python train.py --n_layer=12 --d_model=160 --n_experts=64 --experts_per_token=4 --d_shared_expert=128 --activation="squared_relu" --moe_layers=[2, 3, 4, 5, 6, 7, 8, 9, 10, 11] --normalize_top_k=false --routed_scale=1.0 --init_std_router=0.0073 --lr_router=0.000829 --tie_embeddings=false --train_tokens=762400000 --steps=11634 --dataset="wikipedia_en"
Below are experts of layer 3 (counted from 0) of a mixture-of-experts language model. Rows are named up (a neuron's input weights, with its number), down (a neuron's output weights, with its number) and show model dimensions 0-159. Each number is 128 + 24 x the weight over its row's rms, rounded and kept within 0 to 255. Numbers have three digits each.
Before each expert's rows: a language model's description of what the expert responds to. This comes from a sample of Wikipedia text that the model never trained on.

# expert 62
It responds to: Single capital letters continuing acronyms and codes, such as K in HKBN, F in HFDP, T in WTT, often in tables.
up0:147165083121135115176150147128125129096122156160114133122108090151142150127121125138117133147104145107175087157110184133095096112101137126095137122113164154111099172133089105131176140079125196098131134117104132135083164093138111103089116125126128129116150114126149128137108119129138143134101134135098153123151125106139134091135119148133111138095122110108110144137097136160102120154175127119094157114145157159153139091111152127131120134132083093075141154085119154117075122118171129
down0:141131157138139120150148129108095139121194145158109096143119124127117130128141141148151158133147124117124131115136134198109136133114125131126115097103162129085133167120130160102122099126151093148153122130155171133141110106180115150069098106081115145085090082128095115150102120118120127133118121173120107150079160151112123154111127131129150136135154112117137114164105167154128096138104162153098145141132122127171168107125154086106143102119119135184095129144122118095130122095190141

# expert 40
It responds to: Closing parentheses ending credits or titles, and table cell pipes, as in (storyboard artist), (Random House, 1999), New Jersey | Democratic.
up0:145150141116101148108125122103100128111119110153143094140129108104114119143064143156118120112189176102120132124108105169112125109157106175142157094129130109137128134126096172196143155095120150151148134117120120150150111128130136143156126115142084175116103125099160133117177136125114140129105132161132144144107139116188141155082130150110143167157162113092096115114110148148106145130106167087137128138151127060129125105150154143131133153103126135135098133142166122099176122129111096
down0:135131137152106084134172106108116137113113202110130139130129146116122141141149123112109124137098105133144132142140106143150126149127152121142111103118110142085157161162099131111141143099131119091122082144083134131135146138134133135089150145116095106146163164120090157168156139123089121136173142209139105110100154085124145130181074137112099151119088113135102112133126149108138079082121103108161142140152146123106131147144152139136131179164100109146138121123121121133132097125088088

# expert 57
It responds to: Word-initial capital letters, abbreviations and currency signs after in, of or parentheses, such as US, UK, $, €, UC.
up0:144107117123142141129091104113108135148110092132111154196104118195126104126141132132102126142115125148118126099150119145171118166122135137139076111120120129154092140138115145140121126123137121110057116113123147142116102138155133127137122149147108120072116159195138144118119131101105124136116126139114125151123153100095151135079172193125127138114105085146139114132099088125161075159179086128113104102122080134114079150106156137115116110124131114108092139136150133144107134108091117
down0:164129100090142138122093142153119141146097076135136170115151155142077174127155073131110142126151103144101123197175117125142120098160126139161099129167132131112127117118113169087118150109095141131112085111145169164151134120133134167110109136092100147132144163099137143115157127121137110169129093105141119141101161131085116137104136151107120131126135160127095095124094104106103104114137125127137135091152159180133131139103099124113130153130155124150120084168155138103112144105096131

# expert 32
It responds to: Wiki table cell separators, divider rows, == section heading markers, and opening parentheses in tables, infoboxes and section titles.
up0:181152158153092100138110120104147169157129117081093136122122131177171092099079100143097091138145153130106118123088138125137135070150145124145107115118138155101101171154120101153132119133097157102124146152134146131133123117099159147098149137166117152158126153113126103143156133115119132158114100132087101162143096134133092171146113125131124073115097113136136118134156161146165126097110107140117137097139125146103136120112152164079123159095112096127127130145145102080152106162101134
down0:129117131094096148109135158149104156104165171174152103144144103087121161126106148117130135129135091136131164126188097160113161162099147169081123103171143151138134109096136144132075111151146124150121151124144151087118115136137106128170081116116133073122143124157148095123171150097154138136122096136114129116130086138140140120107098103119128107119159106122076139123125094159141118166139102107145103153112152128078116183151159143118122126135129091166118127134134169124111133135127138

# expert 48
It responds to: Numbers after a space, mostly in table cells, scores, dates and statistics: 16 games, 21–19, November 30, 1994 | 6.
up0:116119113134142104166151128110110151110115133116140109148144144122140140156108144115128142100126119114074111162161148134142143122109216151145134109144131159125122137109143136071135115129158149167132128139140132112095130130127130134117132121099104166144088133107164107104115065157137120141153075121124158146161119110139110163142094136128112086107122152098085087147146097149078110113152160140076119107116121076144129103117151154152101128109113157102109106157110143096127105166076148
down0:135116144081107136098168148116152092138099126123113135129121108142134140114105135102151136132128099137128112114117133121123115180147090137094143123107173106160145117134126125108113108139079139082143123140117092127120138113128133088104116115153152094133143143098137172187143126147077142107110136162109115109138117122133146154107108144095135158029157122133156100158091139094133149111124104148181113099129141126084097135133124113119129104124135131176206134137155132136117106094108144

# expert 3
It responds to: Prepositions and conjunctions following nouns or verbs, mostly of, to, in, for, by, with, before the or a.
up0:129116156139104135097080118154135130114097125103105163136128168155121097111121138134072097133140122143100125141079108065127113120150140110115134164130129143108135164155123184137127111106114150091117173141151117143140104092128110123142123130138161157086109141101112151141126138124084142165122131170152137092159100144109148132176138144147140100109070127121077125168114149159141087153091138130077091164124171130156134145131136099133149164124128107103149159130156132095127122112110123
down0:144079091158094085150140117142125171110151140111156128112080115152136115114114108142124152123114116124145105143111129173057165133153144136142127081110126124165094116122146126147138115116110146147134109122147091069123167131140157134068107128131098095091131087139141119101120110121130108131108113099094084158183127135130128113082113112100089089122163117163132165104119144151148155091139123123141131090140106131136151149116108156131135114134131121154125111115132112076149170113143093

# expert 58
It responds to: Prepositions and verb particles after verbs, like on, in, over, out, under, plus word pieces after over or out, e.g. Over-w-atch, out-sk-irts.
up0:097186128103106163110077145127066148108154113108096104158137135117143121150162130117133107147112132125122107128112128121066115152163120134160145117106142156150145101128192128136150112107112132185086101113141150130121102110111119115104092106127133083109128132169115097102116170082097095103180139147154148121164120093141155123161151125139107126171141114136134087134159126150081140086127141108127147125127146136127119124105099133100128104138165130157129115133156122151101101147118099
down0:114137124109132141143132086119201076129141127120126150103135141119171126121180175124130114117173158167120125127113157119097132120151133110176085121123092126132136114139119140157135122100129129117134122098120104154075119081075147126122111088113150146158105174142142145135157141168124169100127120149111066101125132126161136127119111092110087097135117098116135083123139140130120109104095114161134141126157135174122140189134130155140148119114161106136103148133096146120122178111129114

# expert 49
It responds to: Sentence or clause openers such as the, The, that, which, whose, his, its, their, 's, and opening quote marks.
up0:143128115108126131091135134152142150131141084119121139139083127156140114172134131150134163170136143110094069114152125136162163091116153146120121131119118171136125116128071114156127154142146083080129128091113142138154105110122139101148164131127082128153100094152124102149119183122141122115131086143143119073089125149107122085076139152131150108176107121103129149109067081104105120156131123130114151145093149097116113124170122118127126141119141149144113138133150155094162106118100134
down0:123161127138160151174125104072149152107108123179177128132145118131162120106118106134138110099151113103132133124107176151122107150107149119137163130143167088114099201139099151104143142132113165134121147116111123119162105153121089155124134135117127145172153161162122141065150151110146149155083137112107124121100147114149121156129151131117153099127150121129095098115171122083127123113145134128117143077125105167107132158124118095177142171133131131093089125134156133157101144119123103

# expert 21
It responds to: Function words after is, was, a or to, such as also, not, first, one, all, other, more, were, are.
up0:118102137155134124139157125130169163118167103125139162126148121116136083158120122115129153132108135135158093131125128105114130089150118130124136145147131179130077114126130135156106154113133156073149147122088100150126140085119131134145123154099135169141180125119093159096111128116165093121191153152126152148144077104118131141123135126159175121176114165151100112075108150148144108114156138139139125127139130169156140150123162108112126098160130121188160123150126110178128101100154116
down0:084096081128145103114142104099141160131134116127088160113126091115137121128110142149140118118135069116139102154120132108111156179155155124170141136117103130137116113148112112176154136172126149129148192107126100158146145094121141115105157146154176141135143164062137090141136154139105121122159128154135088169098129158152136118080127116175120142125144131163147173086134166106130124132115089130125124152131145127167087125133144140121101107108112119146145136126140122116180098145098118

# expert 63
It responds to: Pronouns and relatives opening clauses, like that, it, he, which, who, there, they, often after said that or commas.
up0:137126150113171175177157124117130160122130085156153105144089109151120118118120083160155150109124130067106119172124110104097122135128133150114109123124073142113120106141142137129106125113165125101095158118150092183075134116136124137125130126134115132089124118116132135136116130124130136124165194149129118126109092109136122130129138123122089121140092142076107153107136189134073101096122090151076128151113159133126122149139162137154134095137146169131110116113115097092103146099105137
down0:112179073115084082120110091156144111149093101114130120113115098123128100110105162130089143131133148080119119173142149142155123148134127161128122155141118099105118108106092119119139168108115098109113162136196096121087117126085173122158105130147135161102106123125124112116081117139133122096133113134145152149069088134108140100110156115126080147091122169130124149138111102113138113151100104119125118137121131092141112106138120123124156140144121135122076090114121144152109158105168164

# expert 56
It responds to: Short vowel-led pieces inside Latin, Arabic, Romance and Asian names and words, such as at in Legislatures, in in Palestinian, an.
up0:147161145126145124113109169117123102128142127119149140096128109149140123098120112077125074112118127113097124085165160104130157094103159122113151146098114126160125145132169155127097136054124153126128141123117135144141129153114101139107174135092082175151182132109103160157094147144165173113139121116157127164138132142095146126111105142130111150137073119118102106080138130153121110110121148155147135140131147175141105131138117143172173155139133088136101148110130105137132109077108109
down0:102145120145114137107106133146060155119079098159133102114179107130169141115132107111136124138117098126089122120158143132178113137159146070152118123120126096136101137155133116132075123097107167100124142122129135152172094173108120148133158103138103115142156101151144159176094109127140122139138106085135152143163131137134119170161140174109121125163151130097151132111098126130155139114121157121147138149128123130097126118075105091184112114127155139140139189102137114136134150108148147

# expert 34
It responds to: Single digits and small numbers in statistics tables, scores and decimals, as in 3-1 scores, 2.0, 0 in player stat rows.
up1:137083093099100102100100103076087150123143148123173133143140093114118171121042087145104156123121100129113135129121134133167133155129101139126090111122118125137109122137123099122130140112137118098150106133145125085151127110145123084132144118117090176152125083108146189133156100103123144108109078104140135117156110129141120124132164112145126145117146125113098091111151148145147118123105119101106159144164099138128123149173122115121182132162143099097147131140138121106100175095143099
down1:124109160147119153146115164152101133134134132133102131133123121212140084171111121121121141140084089149123117115198104163111118145115146138148131129142103150113148123131146106131114134123064158106139073117155083138106119135099118136162130097093149145147155159138126117131122151151166110169144131104128127126183108131096171097139149143135153099117083161189120135154086108102166137124120130147160124147146130144127099150164143098134166135119121133158127125145164109147120129120142146

# expert 25
It responds to: Final pieces like er, el, ley, ler, y in surnames, places and other words, e.g. Dhe-er-aj, decel-er-ating, Almat-y, Shet-el-ig.
up0:137134132153125138154128146135126124125155106112145154123113120123136163094143190124146141140109138151133147124120084132117127140124138149166092120176136131127107143135144110093129177137094140119099090166143118171186156141147105148167087118132114157122140147070058050116146131116090119170125127121131132109126101121117123095093104118148153153139133096119135146156138130153110108127126130148092147147104094121123093137126155159149133095148084162142094124135117178166111125130118085
down0:141124152095164127111141150113118123131145107143144092143162077166139149109138152126128096072090110159170183141109094125103112127151123129168114095182164111158110109122124136102131109120123119180110165123155122098143141126156118107098152130104161154140070157104107134131120114099134111134118125142106149117125162147143110128136127126144128140101148093167151146150142147139113145165141095099133142128136139104122140113152143125144162122102172072168078082130097087113114114150090130

# expert 28
It responds to: Year digits and other multi-digit chunks in dates and tables, like 19-60 in film credits, August 1915, February 2013, 000.
up0:092099108176139130142108102127150137183111136117148141167135128137126122147136125137104071146170115111116138118160112105121142168111133137119100153153123171147111169164138124095107111142126109106119152112150139104127145097119108183123149159191161095105126107117094112122143125124120097158118166136098145188169120115123124103123113138110132131167108144087149160115126124119177116130153179145142141152134082110129119112100147101155139102150084107129124118179159138169129153110153110
down0:123141105141136133095109116100152123094125132126137112123129095143118119145138155154092157143116160158084127097152137084086096119085152093057140132113115111109137144104098112147144099141145179163130138109116108115091139113170146176113125140096094114142148153107123117139137139083127163100140129127109070109119135124123116141091124113115149137158126162086156159114113110113128107072129134108167132077099163136107159154090173121100129103159155163139118101097121127113112130123120118

# expert 55
It responds to: Ordinals and competition words in sports and election text, such as first, second, final, Cup, won, round, Award, Turnout.
up0:114107111069103117127127164096158126071114132113128097167154135124093121137112103153137112152100118138124138112163114166145104120101145114162100128093146149105083151165116099164102139124095142155110123087090104121162096157104128132107111120151134131187145126160106099172123144144100135151079150175156114129145156148118111168100130164111128149135148120102108111113070141142127096124113088151135097119145136146125153117135138084122124151141187127157121107099134139132147134115126157
down0:098092143128123079102099116110138132091099126079172089137114086114081145148133150129106064106126140152162154111119163142080131163110132125116135130154117096132137131128139138104146121124143110107150150138150152116152115158161089122157143135143085108099098162128135124097171136144144099083111180139088124138128125154145171125121120142102134103124149153111128151127138109159126131100103116151139142115183120131081117144125162140101163116109152172109135116101109113082150119111155166

# expert 52
It responds to: Middle and end pieces of non-English names, often Turkish, Slavic, Indian or Spanish, such as Yal-ç-ın, Jal-and-har, Gol-od-ryga, L-ope-z.
up0:154159116121122115109126183120129099148104153151155096124118076142121135091098093167148083107109121096164100108141106117134164120156078092127149118151149119115160141134090136146155120155116165132083102130145151137122147138143127158148164097085095095129129149150126154121153124144171128126098141146151124150136111124120135122129127125145128135127138092112126100095135104150079135133127133140137152124119174117146137101132115142116207115102168118145136059128084095180126108100116122
down0:163136158099116128129179105146102137095112146162091113158146105114129126114113175103153130123150121125150120101120149134105089046116110133181089092131139111113111142116160121148121155172142174139116135148148125117094131113103129130140140126151107097144083119125159085145148111122141144128139125116127122181144084127145128123166115130074184119146104135136124149141108137118130118150160127118133152123090186154116056131129096110153129133138101113110091130121101168127145154129140109

# expert 7
It responds to: Person and role nouns and suffixes such as family, father, mother, member, band, President, plus endings ist, ator, ary.
up0:133105092141091127099108186109149142131112124114121148136118137130101150087123121130116146165147170163139120154152088119124137123132085146146107139144121165108128144123160172073065093107093148117134186151144103142110155150108126134092100125094145116136180152145169133134152105141160151124161140107143097085131180092086119126131105120149118132159077106136116124177106119166099094125142145138142138118160124169125143145167121124155107133142137165114138153109126134142128139144119119
down0:140136136123093112098110157100105109146101132113129141175153137120114206136117119113145132132154144145113125101124163111152087119137148141120093132132103103132168113184096134117092140129092134077139129141179136154141116141085104153102125104114166147132164141128112087145097129134138160098116124118082126112097160126132103117148150105141147110148115080148096114100126157180097128154116157132132166148101141195111153119102125139142153154126121121111123074117099152157126128141159146

# expert 51
It responds to: Word-final or mid-word pieces al, an, on, in, n after a stem, as in matern-al, Leban-on, Macedon-ian, ev-al-uated.
up0:099126086142120185100158129171146116107111115144127121159088172104162167175143119134143116108148100126155129145171144153125119091120169137140112094150152133148106140156134081155165105104128137103121148098140154144111146132147145137112097123137120118105152105125132129157175117114129153121133114099141129129111128164146106106122129112132103188144093094103126102155078134105149097092173073127126143120092072157135155104101120112139154138140140114146127118094109130130080120154095143
down0:114124130080167158132117138105134130101132095147124129092124127093160117140140123151119116108163112126143131130128126112108082134141128082089124080173164130146166150143138138156178117119111140143121154146155161136109096160081175160141080105148122145129091129162182109153151092159153141087084111127124149126115123104132093143149125144106139139147160131090145121127122147117114130084134097131169161140153132105088172098111155168146152088105141147123156130135120130114124099156147159

# expert 33
It responds to: Second pieces of common English words after a short initial consonant piece, such as sk-ill, le-ek, r-oll, t-iss-ue.
up0:130108128179161154126108115129139093138125111094069113108117107136114171139168165087093121096117128132139130131138144131139097146151134138151151155137172162140119149131090120160116091156109187075137104129158120143174154119105102175120145112143131130121142115171110132122164141122106147152171159103131152104139108133114153143182164150123110121169113135132143134129130171065135131190149133108119132129114100143108133140150167128145144102144147152138123123104142167080138123144114131
down0:114153125143145114119126131155135123099123155133119143085109132123111199130164102157153133136124141130153101121126126114103158083142142132134152115141104096166120051146109176168101129183107141120164118096155088178084116113143081111110124126136136126152144101130159084146157113145153160173141125136125134125139148130142114147115120103123131168128124149148156095089125107134097137130177107145118128119132176131139120129137073141178133110152113118162152124133133136181142129135155157

# expert 61
It responds to: Prepositions opening a noun phrase, such as in, from, at, with, on, by, upon, into, mainly before the or his.
up0:079151123176114154177129136138131140127079122151135141132148164063131111115116136089167086163144101110116145144121135139108130120115144080117099142127132131105124132136176124134105110153063158121155110110145105143165121107143129098118142111089083128143120110122069135087110152141112113152135166082120145141092132131175147118123174117105132126104103091143141169143131116116100114140113139097161132155162097115124164132172136119159135102149104127148118165143108107139140143147151147
down0:150130103152113070112088123146059104129123096105120136140105104142107142131153135115161151143129133119105089164081126114132152131169099117115155110125142102123155133100093129092142160114149107134164102136122129116080139130133138116105091093118132161099090124162110173168136123128133142166141127144119078129101129169125094084078114139145142121149111164120093160093175111118161128125151136135136115102149128139123116127138149145112101121157165112163101142140116116155143189164112141

# expert 2
It responds to: Digits and number pieces in tables, dates and measurements, plus unit words after numbers, such as 000, %, °, km, million, ft.
up0:124144121151101156132077117104138095158123124134111166127145163141141148113142101178110121151093110146132128135154118164160117140110089166133155160115118149143104139162185157103139128129153151125085091119130133142184117145137155136130137146131153086087112162160180122155101101158143094147112086112120133140171166153149114122158164137118115130106101129130117107133187148122083110119162100137103127101125131147154104090117132109149155106105173147135118157139103157094102134114144138
down0:138140098097121126141138109107100131133155147157119169072109135100109172141127131120133160083149140152183149085141108135128113168123133173125165102185098108143154111136124124143091111111121140108079112153136136146146153167120150080141153081143131120099156136146078108119114105117103114169133091143080142133109143105125117098123154165124166174131133133111145125131095126100132110141117103147128133114080133158117161121107154140145145118131140177086126128095120144127100160158145102

# expert 30
It responds to: Pipes opening new table rows, and ordinal or comparative adjectives after the, a or in, such as first, second, higher, same, later.
up0:131119113135163127092121176141143115101116170107147156122129086122105118151158167101140169113138091120155105156099159145105130129113119140121153145153144139121091093136131126110078156162180172096102109134147125131143117185118148137133100145117155149136167125142165147106135129166136144128157172125159129150163155103123136137104139126111144138176125177157113135116136140172116124117102140116125113156096097142119112110144156094113080193143143126138195139146115134156151148119146116
down0:131156126152116141149109103169128119084120128147085152134128143103104133124141137120107121089149127123149104163103114113134100107125091164107129128137114130159113090132130135133152104130119158141124133103146106093116137151152070112138091094095132097145131152100133113157071140113119147156092165093097179093079171088141114114144142103134084111093111081147164116094085135123171138099150135095129134175115127116101104160100130099123180144136124112128116146096170129115138113116123121

# expert 9
It responds to: Closing parentheses and brackets ending acronyms or measurements, plus country and place-name endings like States, India, Germany in lists.
up0:147175153151092131114103133114087121126127159139123143122106130102140147155160143114128153147076120154102136062126138134117107114153109132152152134102118130210149153143107111128153132135138133150080129121132135144089066145138152105128163116139129103152087158151109112126094109123116110131175146108105138163147129110120153129131132134156075136094186100110122145170084116141137137097144139124155159128123099144117143084123152145137157104083121098123118110112093130144104155147167144
down0:133115131121112117174104143147107169142094142086153101143185109125112134087147125140138131149108110146141097166161123136114141101172123101118108148132122103109131150130118130072110118086115105124158119152108147113106147115143123106117116140132089157122174099142152122104086121095137093174155125135121102076100120158141180160138120126089138096124117145152133154143084113125120090128149136133105169143142094176130088144161133137159103167137150114133119188184131114128119137136117108

# expert 14
It responds to: Punctuation that separates list items or opens asides, such as opening parentheses, semicolons, colons, dashes and slashes in credits and lists.
up0:174126153150161123096108114122158124098119111113108168140162177131112088121105113123104113123178148100121141147130130106114090114133116110142153095132105105200090116142119116138125115141117125142140130130098178170096103153086096131088136113157139147122164074163124064101126143099109072110104113139191132131144114158123102116117107139145129122111154117131110137141115164175130163151128137120137118119140179162142122135158133135105142137095145138125115171126126104125123112107160117
down0:148119205125086106130164112147077106162174158144172106142134141086151115157152145119117129133102087139127104115145137120094118099100151121138108078134124104134140127139125163122106084129114149104095118156117098123174149070147149070113113150080123093135114153113090148144122153121105128150136159119098137131104118125124136129116117127108107125119117144133123123138106113142171074118119140159168120179117114127099058104137117142153135104139107118105112145155132115159104126126129129

# expert 50
It responds to: Full stops closing sentences, plus periods inside abbreviations and numbers, such as U.S., s.t., 4.7.3, and ?, !.
up0:108116056131142113118133103123139130116112149177162133143098085122111119149142169179133179133128170114135133090145153136139124135130110126107113132102127169134124142125102117108119151136148082139108143123114126116129065112101140123158100099099125171089110112125135148089168105141130164079101145125113163140133120107109149096174149106148142119150128144119149123131156102161121105128153170093109177115117130147168079106127105122150133117138171161138161163166127130125129115134102085
down0:095076141145136150128124119103094068161097140129115135163102138128104112147126109143118128121125122170132148153091143119171122105099112148100123111105134150161109125131160121106150112145111092146126154127125157108072148118124143148137146135090179181106104166145149103128102151156116150104127104117097151107109115119112136174166135112116088118113087135082168121114126129119105092096129136089117118115127098123120069153133096101185091104179141134117128143128141105116112128116094102

# expert 36
It responds to: Colons after field labels or titles (Artist:, Stadium:, Event #9:), and spaced dashes, slashes and pipes separating values in lists and tables.
up0:144101151112072163067136151108098147134175116071123132130098120136138117151114124094104166147104151159160136101116161118120167127139156130135136130118143137155102136111117155118124125043132122174139111164106166121100157103138133143124148151073131150139097144106147114179128120137132143107153117166169143141153110153134096117132143111090131128157085131111102110158142139182130108167117116118086125136143119144088131092102134121083130137115126166140131153111119127108137151107134140
down0:109134136108146138131118118130117085161151110146168176106119128106119146162146133070111130139144138098091116133140116109092141116194143126134083146113159155104134124138123147141164125102145062100118088153123155127100125095151193137101137127125136099131101145109118114178161156148117139098143107134164112153151112123109134159076083146115149166112153115094087086122113138092122161143089144147122101128158139115153131100104127163126130104155158148138098122148127097110136113139115127